{"num_hidden_layers": 10, "hidden_size": 224, "n_experts": 80, "experts_per_token": 4, "d_expert": 64, "d_shared_expert": 64, "hidden_act": "clamped_swiglu", "moe_layers": [0, 2, 4, 6, 8], "router_score": "softmax", "normalize_top_k": true, "routed_scale": 1.0, "balance_loss": 0.012, "balance_bias": false, "router_cosine_scale": 10.0, "init_std_router": 0.0251, "lr_router": 0.00164, "vocab_size": 4096, "norm": "rmsnorm", "norm_eps": 1e-07, "tie_word_embeddings": false, "optimizer": "soap_variant", "learning_rate": 0.00607, "beta1": 0.95, "beta2": 0.99, "max_grad_norm": 2.0, "batch_tokens": 131072, "max_seq_len": 512, "train_tokens": 736100000, "max_steps": 5616, "dataset": "wikipedia_en"}
Below are experts of layer 4 (counted from 0) of a mixture-of-experts language model. Rows are named router (the router's row for the expert), gate (a neuron's input weights, with its number), up (a neuron's input weights, with its number) and show model dimensions 0-111. Each number is 50 + 15 x the weight over its row's rms, rounded and kept within 0 to 99.
After each expert's rows: "comes after" lists some tokens at least twice as common just before its tokens as in all text. This comes from a sample of Wikipedia text that the model never trained on. Tokens count by the router's weight.

# expert 25
router:42 57 00 54 41 51 21 57 40 31 54 56 71 38 50 64 11 52 36 58 63 32 37 57 45 36 04 12 52 70 44 41 58 62 48 38 58 53 14 54 53 41 59 45 39 49 43 52 55 52 29 63 72 52 37 36 61 58 60 44 57 50 41 27 76 61 55 13 32 56 51 44 60 69 27 67 63 47 14 70 49 57 26 64 31 58 58 50 38 51 65 54 43 46 42 32 52 52 28 65 39 45 36 66 51 68 37 52 64 55 35 49
gate0:49 49 39 44 60 47 56 41 55 41 65 30 66 84 33 39 40 42 37 22 51 43 47 68 31 29 44 21 60 78 35 63 44 29 71 75 75 55 49 64 35 46 72 29 39 48 34 31 44 69 60 74 50 44 53 19 53 54 52 58 50 57 31 36 40 42 55 52 53 42 38 39 46 31 31 79 72 71 48 24 64 30 60 70 37 52 43 47 66 32 60 30 72 72 42 35 67 21 35 46 37 31 77 90 50 33 39 57 62 55 35 41
up0:57 67 56 38 87 78 44 54 39 36 79 57 26 41 47 50 29 65 45 61 30 57 44 49 54 40 39 68 62 72 44 69 44 64 40 38 34 57 42 61 65 39 40 50 20 14 67 61 48 52 44 30 54 64 46 41 50 64 47 64 51 32 86 29 54 65 42 52 51 27 23 20 31 61 52 47 44 42 33 45 35 50 49 57 69 64 48 44 41 89 35 63 44 56 59 39 55 54 76 33 70 48 76 49 69 48 31 38 46 70 47 45
comes after: " B", " the", ",", " J", "-", ":"

# expert 34
router:31 28 71 37 59 27 50 49 28 55 39 44 83 41 47 48 03 49 37 49 28 99 42 45 71 23 44 11 55 49 88 46 54 27 31 31 56 60 48 81 48 31 52 58 60 38 52 43 62 63 49 43 41 58 58 67 52 31 53 58 75 63 49 72 30 40 39 40 42 30 62 43 60 43 63 61 55 55 38 44 53 39 42 47 14 49 44 49 41 76 82 44 42 42 54 31 75 68 34 71 14 33 47 66 54 56 37 38 46 33 44 73
gate0:40 29 81 45 59 31 39 14 46 60 53 35 40 69 22 39 50 12 47 20 59 63 61 43 39 32 59 02 39 52 53 77 62 36 52 50 42 40 60 46 44 42 61 36 57 44 58 60 45 70 50 56 30 61 51 29 71 60 42 60 66 59 25 47 42 49 42 62 63 55 26 35 36 37 37 63 76 49 31 34 58 65 83 39 61 75 39 69 52 53 53 57 43 39 54 40 56 56 60 32 44 42 64 57 54 64 24 48 48 54 50 45
up0:65 36 40 62 73 60 57 47 50 28 66 55 87 56 41 42 35 53 30 65 33 72 63 31 41 67 20 51 47 54 31 60 47 66 50 52 75 64 60 47 84 37 58 67 21 48 58 28 41 53 65 44 42 74 60 49 55 48 37 32 35 63 91 49 37 59 61 56 48 32 31 35 65 62 28 58 02 49 28 49 56 70 46 56 41 71 47 69 51 46 59 64 60 46 79 74 56 70 65 36 62 59 43 42 50 28 44 45 33 62 46 34
comes after: "0", "5", "8", "6", "7", "4"

# expert 77
router:39 64 52 74 46 56 29 49 40 37 45 40 64 58 47 64 48 53 45 37 45 21 17 56 81 52 65 08 45 39 39 85 54 28 52 50 37 41 86 68 55 53 45 55 46 42 48 60 66 42 51 62 66 48 39 43 62 53 63 50 27 42 35 63 80 44 51 66 38 65 57 59 57 55 54 55 43 49 20 42 29 57 03 58 56 69 62 46 27 51 38 65 38 41 32 32 68 35 36 65 42 47 47 50 56 66 43 47 00 27 19 71
gate0:54 53 57 34 64 30 37 26 46 49 56 46 49 78 61 50 16 47 52 38 63 58 60 87 38 32 63 39 17 49 44 76 32 29 44 62 48 62 51 67 30 62 49 55 45 32 31 49 44 66 49 59 50 43 59 37 62 07 57 37 59 43 16 27 41 42 44 67 56 39 20 74 67 24 65 68 68 42 22 41 37 65 67 66 50 63 33 67 48 33 40 34 43 37 60 61 44 29 42 42 59 18 73 55 81 50 58 51 84 64 48 54
up0:38 57 45 39 68 59 37 26 52 54 75 29 57 45 55 61 45 58 55 52 45 56 49 52 61 73 28 72 50 62 56 45 61 54 50 16 63 26 55 55 67 30 40 54 13 49 53 51 60 53 65 50 53 44 59 28 41 79 52 51 44 27 69 43 37 42 25 46 57 18 44 42 61 35 38 54 43 64 45 42 33 61 44 57 39 60 43 54 36 62 60 72 65 49 63 52 36 59 83 25 88 45 62 30 57 54 52 33 43 72 39 37
comes after: "\n", "\"", " who", "}", " /", " which"

# expert 9
router:53 21 56 55 44 54 71 65 54 53 45 60 44 51 37 58 24 54 51 51 36 38 63 45 96 35 26 56 53 15 80 27 44 56 37 56 45 38 42 52 38 71 72 55 56 99 46 44 37 48 62 41 09 47 54 37 52 61 48 57 41 57 68 37 89 41 56 50 61 52 55 40 49 51 48 67 59 39 23 52 33 39 49 52 64 69 57 53 55 43 35 44 61 39 45 38 30 50 68 67 65 52 45 62 52 43 45 57 43 52 28 45
gate0:40 43 60 64 54 31 37 46 38 74 53 37 75 65 19 60 39 52 24 33 72 56 87 69 36 22 67 41 43 58 50 40 31 40 47 56 73 40 54 54 50 18 60 42 38 64 44 55 60 59 61 44 62 31 43 33 32 30 51 54 53 70 33 40 73 41 46 33 54 67 44 39 38 17 42 74 67 27 48 61 70 55 45 52 74 54 31 55 33 52 58 68 41 64 55 32 47 46 62 39 47 37 64 45 71 46 57 35 66 77 35 59
up0:49 43 57 63 57 68 27 31 47 69 81 37 42 51 59 43 33 38 45 49 44 37 46 42 49 35 26 53 42 45 30 48 36 73 26 41 22 39 44 33 70 39 37 67 33 42 55 46 57 41 46 42 42 43 52 48 77 68 25 42 36 07 53 49 58 88 48 34 70 35 44 53 51 48 46 51 48 56 45 67 37 55 46 60 46 45 29 50 60 39 53 47 55 25 60 50 52 58 70 37 67 45 44 52 65 59 17 52 58 62 57 50
comes after: " ", "1", "2", " (", " Con", " B"

# expert 15
router:62 51 53 66 52 54 52 48 66 38 34 48 44 47 46 42 69 50 55 50 85 70 16 42 68 25 45 75 45 92 58 95 32 65 59 41 78 46 67 58 43 50 94 58 69 25 51 42 55 56 52 56 64 50 51 48 49 53 64 45 61 51 54 82 99 67 58 77 36 39 35 50 63 59 35 48 48 34 43 58 46 41 69 50 53 52 49 49 43 52 88 66 48 51 48 60 57 49 54 39 34 42 49 44 62 63 31 55 60 58 50 38
gate0:37 33 85 65 70 34 33 22 49 66 67 38 39 60 32 62 18 29 38 17 50 55 54 45 34 25 63 33 25 81 41 63 30 48 45 39 48 44 63 52 33 47 74 46 30 56 34 30 52 63 30 57 42 41 73 36 56 51 54 74 38 67 40 45 51 54 24 66 58 64 41 48 29 35 49 51 55 53 13 37 65 38 79 42 58 46 40 53 58 34 49 49 59 53 45 27 56 59 40 13 29 31 82 50 58 27 61 66 65 73 55 49
up0:51 32 16 50 68 55 41 68 36 42 49 47 57 19 57 45 42 50 64 67 64 50 48 65 43 53 33 51 67 65 58 64 46 81 49 47 69 36 32 60 76 47 51 50 44 38 51 29 56 60 38 23 63 52 71 45 60 61 74 30 34 32 64 46 48 50 45 47 56 54 58 50 82 31 50 63 39 31 40 53 49 40 65 57 53 70 52 80 54 66 45 64 66 37 71 55 59 59 74 28 76 44 63 29 67 53 27 59 79 45 77 20
comes after: "2", "1", "3", "|", " United", " S"

# expert 5
router:59 72 67 56 61 60 45 52 57 48 41 22 52 58 55 43 50 55 50 50 51 50 47 54 36 59 50 67 47 20 07 23 25 90 42 22 63 51 20 54 55 52 62 66 44 30 49 33 43 41 29 74 19 53 42 67 57 44 60 51 55 49 65 83 62 46 53 66 64 44 55 50 36 39 67 40 46 50 32 42 43 45 23 47 73 37 55 57 59 38 15 46 66 37 61 48 69 62 63 55 16 51 48 45 60 44 43 78 42 35 99 47
gate0:50 33 67 46 77 43 56 23 63 45 69 34 57 89 27 57 49 47 43 13 63 49 71 59 54 39 62 46 20 30 39 48 48 43 55 88 56 51 66 43 60 47 63 60 46 49 29 50 60 63 59 44 48 41 55 31 60 46 69 68 44 59 46 49 71 41 42 44 52 58 36 36 74 23 64 54 67 52 30 50 46 50 35 54 69 50 32 59 39 41 45 47 50 55 76 12 66 69 25 73 38 17 59 58 55 60 47 49 58 41 53 44
up0:54 45 48 67 73 64 47 42 59 30 55 35 35 58 50 44 38 59 39 76 35 63 61 73 40 50 44 65 54 51 40 50 62 54 35 40 56 22 36 45 60 40 54 37 33 13 63 42 47 54 39 39 54 65 70 36 47 58 55 63 02 52 64 32 41 79 52 55 74 52 55 38 28 77 64 61 62 47 26 55 24 65 52 44 66 37 57 52 56 57 79 61 53 39 57 59 40 71 63 39 67 74 61 27 75 67 43 40 48 47 52 24
comes after: "\n", "==", "===", " ==", " ===", "l"

# expert 62
router:55 53 56 36 69 63 46 48 51 66 58 73 41 54 61 42 66 36 62 53 60 51 22 28 59 54 50 40 57 30 78 73 54 40 51 35 49 40 51 84 64 36 39 49 47 87 40 29 48 64 39 60 55 58 53 60 61 43 54 60 49 49 49 30 48 49 58 66 47 52 46 51 48 62 55 37 38 56 28 48 64 53 63 59 40 26 51 53 16 46 36 65 44 34 49 44 38 59 56 63 49 50 62 29 34 34 63 73 39 59 48 52
gate0:49 31 58 49 79 40 40 30 27 60 57 17 43 66 47 47 06 49 53 38 60 52 65 70 25 32 32 33 49 55 41 67 41 38 72 49 42 54 48 50 74 60 78 45 22 39 17 35 56 47 44 53 60 65 56 69 14 31 58 54 41 60 56 39 65 39 29 62 52 51 35 72 24 38 58 53 79 74 07 50 39 46 63 80 54 46 31 38 36 45 38 18 43 45 52 29 64 68 19 68 54 39 65 65 38 60 53 60 52 44 43 45
up0:63 30 32 56 76 59 43 44 18 45 78 49 73 63 36 35 45 35 52 88 36 68 61 54 63 52 46 68 28 41 52 69 53 37 28 66 74 47 36 41 72 52 72 50 38 52 19 29 57 57 65 26 61 68 41 41 48 74 51 57 52 42 38 37 54 54 46 54 45 26 46 33 64 40 55 41 43 55 57 54 39 71 59 25 61 53 53 54 38 48 45 74 47 18 43 54 36 65 83 49 99 55 53 31 59 48 39 50 53 61 52 44
comes after: " |", "|", ":", ";", " in", "t"

# expert 26
router:56 41 54 43 58 59 44 52 45 49 48 59 25 52 52 38 58 66 51 41 59 44 64 46 22 39 45 31 48 67 65 72 62 42 56 59 62 42 24 61 39 42 99 60 61 76 54 47 72 53 23 54 33 25 46 56 55 52 50 48 45 48 31 22 59 29 47 26 56 00 55 70 53 55 59 46 42 51 74 41 46 53 35 44 88 34 50 46 39 67 41 42 69 59 30 50 48 53 63 53 23 58 54 80 46 27 49 59 34 39 44 52
gate0:42 54 56 56 62 49 41 26 48 62 48 52 65 51 65 40 22 33 12 03 66 53 71 50 20 41 43 42 34 65 38 54 24 34 63 71 45 40 46 60 51 58 80 47 26 49 39 53 30 71 61 42 37 48 64 21 74 49 56 35 59 68 49 43 50 49 43 50 63 43 24 29 66 53 61 67 48 74 35 42 77 38 53 45 69 42 31 66 63 65 45 34 45 42 40 25 65 40 39 33 34 71 55 72 67 33 68 43 78 42 41 37
up0:56 25 61 55 67 35 37 44 45 38 80 22 35 42 64 22 42 53 58 64 36 65 41 61 71 49 32 54 31 46 28 74 37 55 35 44 81 44 55 71 73 36 54 60 27 30 50 44 42 60 56 41 50 71 58 55 28 49 46 50 37 18 63 29 57 71 60 56 52 23 28 20 18 53 62 21 30 44 48 41 43 51 49 58 56 60 72 57 46 62 46 54 41 33 77 65 54 61 64 37 88 31 41 27 59 25 35 65 41 65 51 62
comes after: " ", "1", " (", " $", "3", "–"

# expert 61
router:52 54 80 58 63 43 58 63 62 89 40 44 26 44 65 23 49 57 76 59 57 61 47 21 64 33 49 63 49 57 52 48 43 71 39 59 59 64 70 93 56 53 65 55 53 45 50 71 39 43 49 78 44 52 55 38 45 56 59 39 46 47 44 54 63 68 62 72 40 55 72 58 53 75 28 46 40 54 38 47 50 56 59 49 57 67 45 38 81 29 38 58 47 44 41 50 43 55 00 50 48 45 39 40 40 43 48 39 37 45 88 63
gate0:30 44 48 40 60 44 51 42 49 52 54 36 73 62 49 49 35 44 81 17 70 31 60 56 42 11 76 20 35 60 64 75 47 48 67 66 39 33 68 66 58 30 47 50 52 40 30 52 47 46 15 67 56 39 60 34 53 35 76 59 48 50 49 44 50 39 27 56 67 85 36 49 59 38 45 52 68 51 36 48 57 50 52 50 64 50 30 81 36 46 70 41 45 49 50 23 45 34 38 60 42 31 44 67 59 76 41 58 53 64 39 49
up0:45 34 44 58 61 33 32 64 32 57 54 50 35 54 44 48 34 33 61 54 42 71 48 63 80 44 25 45 41 63 65 84 46 63 62 36 63 35 51 52 63 49 62 50 55 36 46 30 48 50 82 35 28 75 62 65 70 58 38 62 37 29 52 49 43 74 36 81 44 41 47 65 52 40 49 44 44 46 34 53 43 60 65 40 74 47 45 47 68 30 19 79 52 19 58 43 32 81 89 29 76 73 13 39 86 38 52 44 44 48 54 34
comes after: "9", "0", "1", "8", "7", "w"

# expert 12
router:22 25 17 37 54 44 49 45 62 67 50 51 29 48 26 60 85 40 38 54 44 99 66 55 22 59 65 25 43 65 55 66 53 85 41 73 29 33 44 36 52 69 76 58 58 28 42 50 64 42 53 55 37 63 46 39 33 57 42 60 52 52 57 25 43 42 47 56 64 45 38 50 62 76 54 51 54 61 99 61 52 38 65 46 46 53 41 54 34 45 55 45 34 47 54 49 46 56 46 57 36 46 36 99 45 45 30 78 51 58 27 45
gate0:67 30 56 40 86 32 54 37 51 57 31 32 37 33 36 41 44 33 39 19 58 59 65 68 23 35 70 56 48 68 56 74 39 66 69 81 33 32 66 48 48 48 58 42 29 50 55 62 54 61 52 54 59 63 48 46 35 63 61 54 48 55 22 28 43 47 50 48 74 62 37 69 70 23 25 59 71 31 14 47 59 70 51 50 51 41 27 73 49 49 46 52 53 48 41 27 58 57 38 70 37 42 44 59 36 62 63 41 73 70 41 29
up0:53 27 51 45 52 57 40 50 48 60 86 54 43 50 60 53 48 46 46 60 28 67 72 57 74 44 37 68 30 91 50 44 42 43 48 50 56 53 49 52 61 48 66 56 31 51 43 59 52 38 83 52 58 55 63 31 45 56 52 56 39 59 63 44 25 59 46 52 68 33 37 27 51 69 64 62 67 58 40 34 47 51 66 55 33 81 42 56 30 83 53 50 40 61 62 43 74 61 30 15 99 56 37 55 82 56 24 53 38 36 65 61
comes after: " |", ")", " is", " as", " the", " ="

# expert 49
router:52 44 56 55 56 41 43 49 52 73 51 46 62 46 38 57 63 63 62 52 53 54 86 56 36 61 72 37 61 62 69 15 52 36 53 39 59 41 73 57 49 52 34 44 50 30 54 35 38 46 59 27 62 52 27 53 50 51 55 58 29 56 48 14 59 59 50 62 37 46 51 49 55 61 81 47 53 44 11 31 70 48 65 41 60 32 47 36 53 52 34 46 57 49 33 12 64 48 55 50 65 39 46 77 49 95 35 38 51 56 27 42
gate0:36 49 60 42 65 58 43 21 30 69 52 46 63 70 45 58 42 42 63 03 66 51 48 64 58 61 69 31 34 64 60 89 37 28 67 56 62 45 79 65 32 39 73 14 25 32 35 47 56 56 35 57 35 47 56 33 61 37 62 50 26 69 14 33 66 29 26 68 48 63 42 37 37 35 49 73 75 68 24 55 29 56 61 35 73 39 19 27 54 52 40 66 52 50 56 49 38 22 29 43 33 47 49 38 55 52 44 62 69 40 41 44
up0:30 53 26 71 71 60 32 60 38 53 50 62 56 37 31 40 37 42 44 85 40 51 39 54 58 48 32 58 60 54 37 63 52 55 53 61 62 35 33 52 68 37 51 48 07 37 60 33 58 58 43 53 57 48 64 51 70 77 59 44 15 36 68 34 63 68 39 61 49 42 56 26 62 57 35 44 30 32 74 62 66 40 55 45 58 44 43 74 43 69 48 86 41 27 67 33 63 49 56 15 92 52 57 47 48 38 62 36 65 81 46 40
comes after: "2", " |", ")", " information", "'", "ording"

# expert 8
router:48 36 42 31 38 66 56 53 31 41 50 24 38 67 48 45 79 63 44 43 76 50 42 15 31 45 78 09 57 34 43 46 58 56 51 44 66 47 32 42 59 44 22 68 64 75 46 47 44 50 42 38 33 43 39 63 49 59 45 41 39 46 61 64 85 55 63 99 68 47 64 47 60 57 32 63 58 43 08 58 60 43 30 44 81 55 18 57 56 39 57 44 55 36 52 33 54 60 20 71 72 42 56 66 60 70 46 57 55 43 15 55
gate0:41 43 43 41 57 52 50 19 57 51 69 26 56 46 53 46 29 45 63 29 52 53 57 53 35 25 54 28 24 53 41 66 44 42 51 57 68 71 65 60 36 41 49 60 35 39 45 65 70 79 41 64 48 45 62 39 53 38 46 75 61 48 25 56 50 25 65 72 54 74 19 38 46 31 41 52 68 68 42 50 47 43 45 48 29 44 32 64 43 32 42 33 52 38 44 40 42 55 31 53 41 50 75 47 68 39 51 60 56 59 48 48
up0:54 50 73 42 71 69 38 56 46 46 78 62 62 48 65 53 28 54 54 56 57 61 50 43 56 66 42 64 52 79 67 63 44 39 29 28 54 40 47 62 84 16 46 51 21 34 32 48 66 52 65 53 37 53 68 45 49 49 54 54 29 46 65 46 71 56 59 81 50 34 60 48 56 30 68 45 45 51 35 56 42 52 24 42 49 52 50 53 49 60 58 76 59 58 75 44 39 54 80 39 88 26 51 37 70 57 44 39 53 46 66 40
comes after: " the", "-", "|", " of", ":", " The"

# expert 68
router:58 53 22 42 34 49 60 47 30 58 49 63 54 25 44 35 61 48 42 66 54 46 54 52 38 60 59 31 50 19 02 49 74 19 57 47 70 39 63 26 49 43 47 56 48 51 48 73 39 51 58 38 74 44 00 69 48 42 47 44 53 59 38 61 30 37 45 64 53 56 59 30 50 45 48 45 38 73 59 48 59 39 57 57 32 46 78 41 27 59 69 35 52 45 49 30 35 49 52 50 53 52 44 38 42 34 99 47 50 35 64 62
gate0:48 55 54 31 74 45 40 47 42 49 44 29 55 57 50 43 35 29 47 11 68 59 47 76 46 47 62 35 36 50 34 66 46 38 49 71 65 64 28 58 49 36 53 52 38 71 34 57 60 45 35 67 39 25 73 42 57 21 66 46 59 56 45 46 81 55 60 51 45 70 49 45 59 29 46 51 72 73 31 35 54 56 81 72 57 66 41 49 46 22 45 44 63 55 62 39 24 51 31 34 59 12 57 55 53 52 69 59 72 60 41 62
up0:52 26 53 49 62 35 41 51 64 39 85 33 63 43 55 46 18 46 77 72 26 52 42 78 48 28 34 70 52 49 37 67 60 71 27 25 39 31 59 63 61 50 49 48 39 48 43 41 53 67 62 51 22 55 39 46 48 41 33 55 28 41 53 39 38 55 37 72 67 36 42 19 57 43 66 28 46 45 18 70 46 66 47 41 61 79 56 62 72 65 62 53 41 54 75 44 33 66 55 19 81 42 44 56 65 32 59 57 46 58 62 45
comes after: " of", " in", " at", ".", " to", " on"

# expert 74
router:60 42 48 75 46 60 68 35 46 55 38 54 42 55 39 54 48 42 46 47 51 61 35 52 46 44 72 55 63 72 29 18 61 44 80 38 61 53 58 80 41 52 52 54 39 39 53 74 31 60 33 89 72 37 53 50 43 59 53 58 60 59 55 75 90 30 59 75 45 39 67 41 51 56 50 52 48 66 02 33 41 45 77 41 74 39 55 45 51 43 51 28 46 45 68 56 47 52 46 67 67 50 37 44 47 36 53 40 44 21 60 64
gate0:45 37 60 53 85 41 60 38 42 60 60 63 57 57 39 41 19 41 61 26 75 49 85 67 32 39 32 27 17 71 50 50 42 61 45 59 55 58 69 46 36 33 55 28 56 34 39 50 62 58 28 44 53 46 60 22 66 46 49 66 49 71 29 36 64 45 64 59 79 51 22 32 58 60 25 65 79 64 07 54 53 45 62 43 58 57 33 30 48 26 58 46 69 61 50 27 62 48 59 52 66 21 89 64 54 61 55 68 62 81 55 53
up0:25 46 55 17 68 49 44 54 59 48 66 49 39 55 42 72 45 48 64 67 38 48 63 82 65 23 23 68 27 38 21 84 69 38 48 35 69 63 54 53 67 32 12 61 25 60 53 37 43 52 59 44 27 57 55 51 33 49 57 56 44 45 53 52 56 56 60 74 57 33 53 06 88 15 52 59 45 35 44 56 56 63 61 58 60 84 45 52 44 54 18 73 49 54 52 65 41 71 69 14 87 41 47 45 64 36 52 52 45 62 55 38
comes after: " of", " in", " to", ".", " for", " at"

# expert 20
router:53 23 53 60 51 56 57 47 59 61 44 61 74 20 45 44 36 59 59 46 60 46 08 46 50 49 00 66 47 35 54 44 47 28 32 50 73 52 22 54 50 50 59 41 47 44 52 57 82 32 51 55 29 46 52 47 50 36 50 41 49 47 50 50 63 45 67 61 36 35 57 45 61 55 39 47 50 48 70 26 50 42 66 43 00 58 55 54 57 59 71 38 57 44 42 59 43 63 80 44 44 56 39 55 58 51 65 38 57 60 77 54
gate0:49 36 62 50 68 49 40 35 41 83 33 27 59 54 56 55 28 42 45 24 64 37 70 62 27 53 54 24 47 62 45 50 53 29 51 60 62 47 44 34 38 43 61 51 29 60 41 49 46 52 34 43 84 52 52 25 70 28 48 41 55 62 23 59 70 63 54 42 56 31 42 42 60 41 35 48 68 62 17 60 46 66 30 72 60 35 18 30 44 48 20 70 69 79 49 43 28 39 47 35 63 43 57 45 54 70 37 46 63 55 46 52
up0:65 47 50 48 57 59 43 57 49 36 80 57 48 54 48 31 24 51 29 86 37 48 46 70 66 52 11 66 30 57 53 65 69 68 35 41 56 51 32 71 59 56 44 60 39 45 33 48 70 43 46 35 43 77 71 60 65 60 51 55 31 28 72 32 41 51 49 51 65 39 37 28 69 29 21 38 43 63 18 62 55 56 73 55 36 53 29 75 54 66 71 73 60 41 50 46 32 78 79 55 77 66 73 60 67 61 44 64 59 54 75 33
comes after: "0", "9", "2", "8", "5", "3"

# expert 31
router:57 52 70 18 56 51 50 48 58 45 67 49 13 60 67 35 72 59 65 48 41 43 29 47 81 50 70 38 48 59 44 58 46 27 54 43 83 72 44 43 66 48 46 45 32 49 52 49 61 40 53 79 71 43 63 56 56 43 48 47 51 48 66 48 40 45 50 80 59 70 25 34 51 61 43 55 47 57 84 59 45 48 29 48 59 48 54 52 74 68 57 43 53 39 44 57 55 49 54 50 55 54 60 89 59 65 86 44 45 44 03 57
gate0:59 41 51 40 66 32 42 47 56 60 57 29 47 52 50 76 30 51 50 11 54 44 61 68 30 44 49 31 34 49 34 73 25 35 72 53 47 65 75 89 66 37 35 32 40 42 53 74 54 63 55 29 54 56 47 38 48 32 54 62 41 59 18 50 59 44 43 53 52 77 27 27 70 48 34 54 53 55 34 41 42 38 54 60 65 51 19 52 29 44 39 33 37 60 58 36 40 39 43 63 25 45 87 53 58 36 68 43 61 63 40 62
up0:62 40 35 56 64 51 48 51 44 31 62 56 66 64 43 37 29 25 58 54 24 88 46 40 59 80 21 61 44 67 52 74 52 54 23 60 61 47 47 42 86 29 55 49 36 32 57 38 52 35 72 45 66 53 58 32 37 56 25 35 42 52 71 34 37 55 68 53 56 23 36 31 60 54 36 38 41 64 47 68 55 74 62 47 48 45 45 41 45 65 43 66 45 44 55 47 26 65 78 21 77 50 36 43 59 66 39 56 43 63 68 33
comes after: ".", "2", "–", ":", "3", " W"

# expert 78
router:63 62 67 47 39 44 26 49 70 08 50 54 47 43 53 44 13 39 54 55 57 93 06 71 53 63 55 58 39 60 53 26 67 50 47 40 56 42 39 25 54 43 99 42 41 52 51 52 41 51 45 66 65 47 47 48 43 56 52 41 69 62 33 25 49 53 43 33 71 44 70 47 45 36 63 50 42 71 08 48 44 63 67 49 56 38 29 52 53 55 76 40 64 44 39 53 76 49 49 75 40 59 54 33 49 58 99 61 67 43 49 48
gate0:30 41 57 38 67 45 34 57 20 36 44 70 62 51 21 60 28 35 38 22 50 62 53 66 29 24 37 40 47 61 72 66 50 50 49 94 66 46 54 48 47 52 67 50 38 74 42 59 55 44 60 46 58 51 54 43 44 61 52 76 53 39 57 37 60 39 47 38 72 49 19 62 69 54 60 72 48 77 31 64 59 56 40 57 61 41 39 73 32 27 47 51 61 55 50 36 62 43 33 52 57 62 69 50 75 60 69 67 78 55 57 53
up0:65 35 50 41 72 53 47 54 47 38 34 43 24 49 50 59 14 46 38 81 31 65 53 50 39 50 46 77 44 51 15 49 64 40 56 67 58 50 48 45 82 26 60 65 19 49 55 46 45 56 58 36 62 57 63 31 53 61 49 62 44 25 73 55 48 74 48 46 38 26 27 32 61 42 35 38 40 58 39 47 43 66 48 59 50 60 44 26 78 69 46 84 43 35 53 67 56 62 58 52 57 48 69 25 63 48 49 50 62 54 62 33
comes after: " ", " (", "it", "–", " st", " $"

# expert 41
router:55 28 34 38 51 63 46 47 51 63 48 37 37 46 65 37 65 48 54 59 35 33 46 42 65 48 42 73 51 28 15 38 51 12 42 34 66 37 36 94 56 46 99 41 50 96 51 41 47 52 53 59 54 66 83 51 55 44 34 44 50 56 51 65 63 26 36 62 47 00 56 44 43 48 18 59 59 69 69 49 54 56 18 27 65 60 67 54 65 59 74 53 52 53 45 59 46 53 55 44 62 48 50 51 44 59 51 57 52 53 29 51
gate0:42 42 69 55 63 40 51 39 45 44 58 40 28 49 53 50 41 68 65 00 68 73 49 48 43 36 42 38 38 57 27 53 59 42 70 53 59 61 62 51 43 33 60 56 26 42 51 55 61 57 21 49 17 58 52 09 41 41 31 59 37 50 34 35 77 29 51 37 42 55 13 62 51 26 69 65 73 53 42 49 73 70 60 44 79 46 30 41 49 26 44 29 50 54 79 22 43 46 35 39 27 40 48 56 66 50 70 39 55 68 25 49
up0:22 60 13 48 82 36 31 60 52 33 72 36 37 48 49 46 52 45 32 70 13 51 52 69 50 41 35 64 46 39 29 76 52 37 50 65 49 35 42 71 47 38 47 50 43 44 53 43 72 56 40 48 54 56 31 35 34 59 38 46 18 65 41 30 56 56 55 76 70 41 19 28 53 44 48 52 32 68 66 60 61 52 30 46 47 51 63 41 62 64 41 48 72 49 66 61 37 65 68 11 62 64 64 51 41 54 54 62 48 62 85 51
comes after: " |", "|", " on", " St", ":", " st"

# expert 19
router:61 51 46 49 58 68 30 44 41 50 62 60 45 51 50 77 66 53 55 52 68 65 57 51 55 24 42 22 57 59 71 53 59 41 54 50 27 57 41 33 54 55 34 58 36 61 48 64 50 52 50 79 57 44 58 50 40 50 59 53 45 50 40 66 00 46 47 79 49 47 38 48 67 34 58 32 49 49 25 16 52 58 63 60 67 61 56 55 79 47 20 51 65 48 61 56 60 45 07 47 57 48 33 44 46 71 35 46 66 39 59 43
gate0:30 50 54 70 49 53 66 25 44 93 47 45 34 49 53 64 53 51 62 33 44 61 63 68 32 51 48 26 45 44 34 72 46 49 69 66 45 42 64 67 41 49 54 44 30 52 43 38 51 45 53 62 55 46 47 53 85 25 64 58 49 41 38 48 73 55 80 67 86 48 52 31 50 69 54 72 73 54 36 57 57 59 54 73 71 41 48 55 44 58 57 54 46 23 57 33 69 31 48 43 47 15 55 65 45 69 23 48 66 45 49 54
up0:30 49 49 61 57 41 28 55 60 39 68 46 52 30 34 43 24 41 68 95 40 66 44 52 59 34 49 42 43 46 49 58 61 40 39 38 56 28 45 43 74 45 45 30 15 36 52 35 89 65 44 23 48 68 79 40 58 81 23 69 26 18 53 52 50 74 39 55 46 43 43 47 42 28 56 30 34 49 30 67 40 77 53 60 51 63 50 76 55 53 47 59 52 46 67 52 50 51 74 50 62 46 56 48 53 65 28 45 42 68 59 55
comes after: " |", "\n", ",", "|", ";", "),"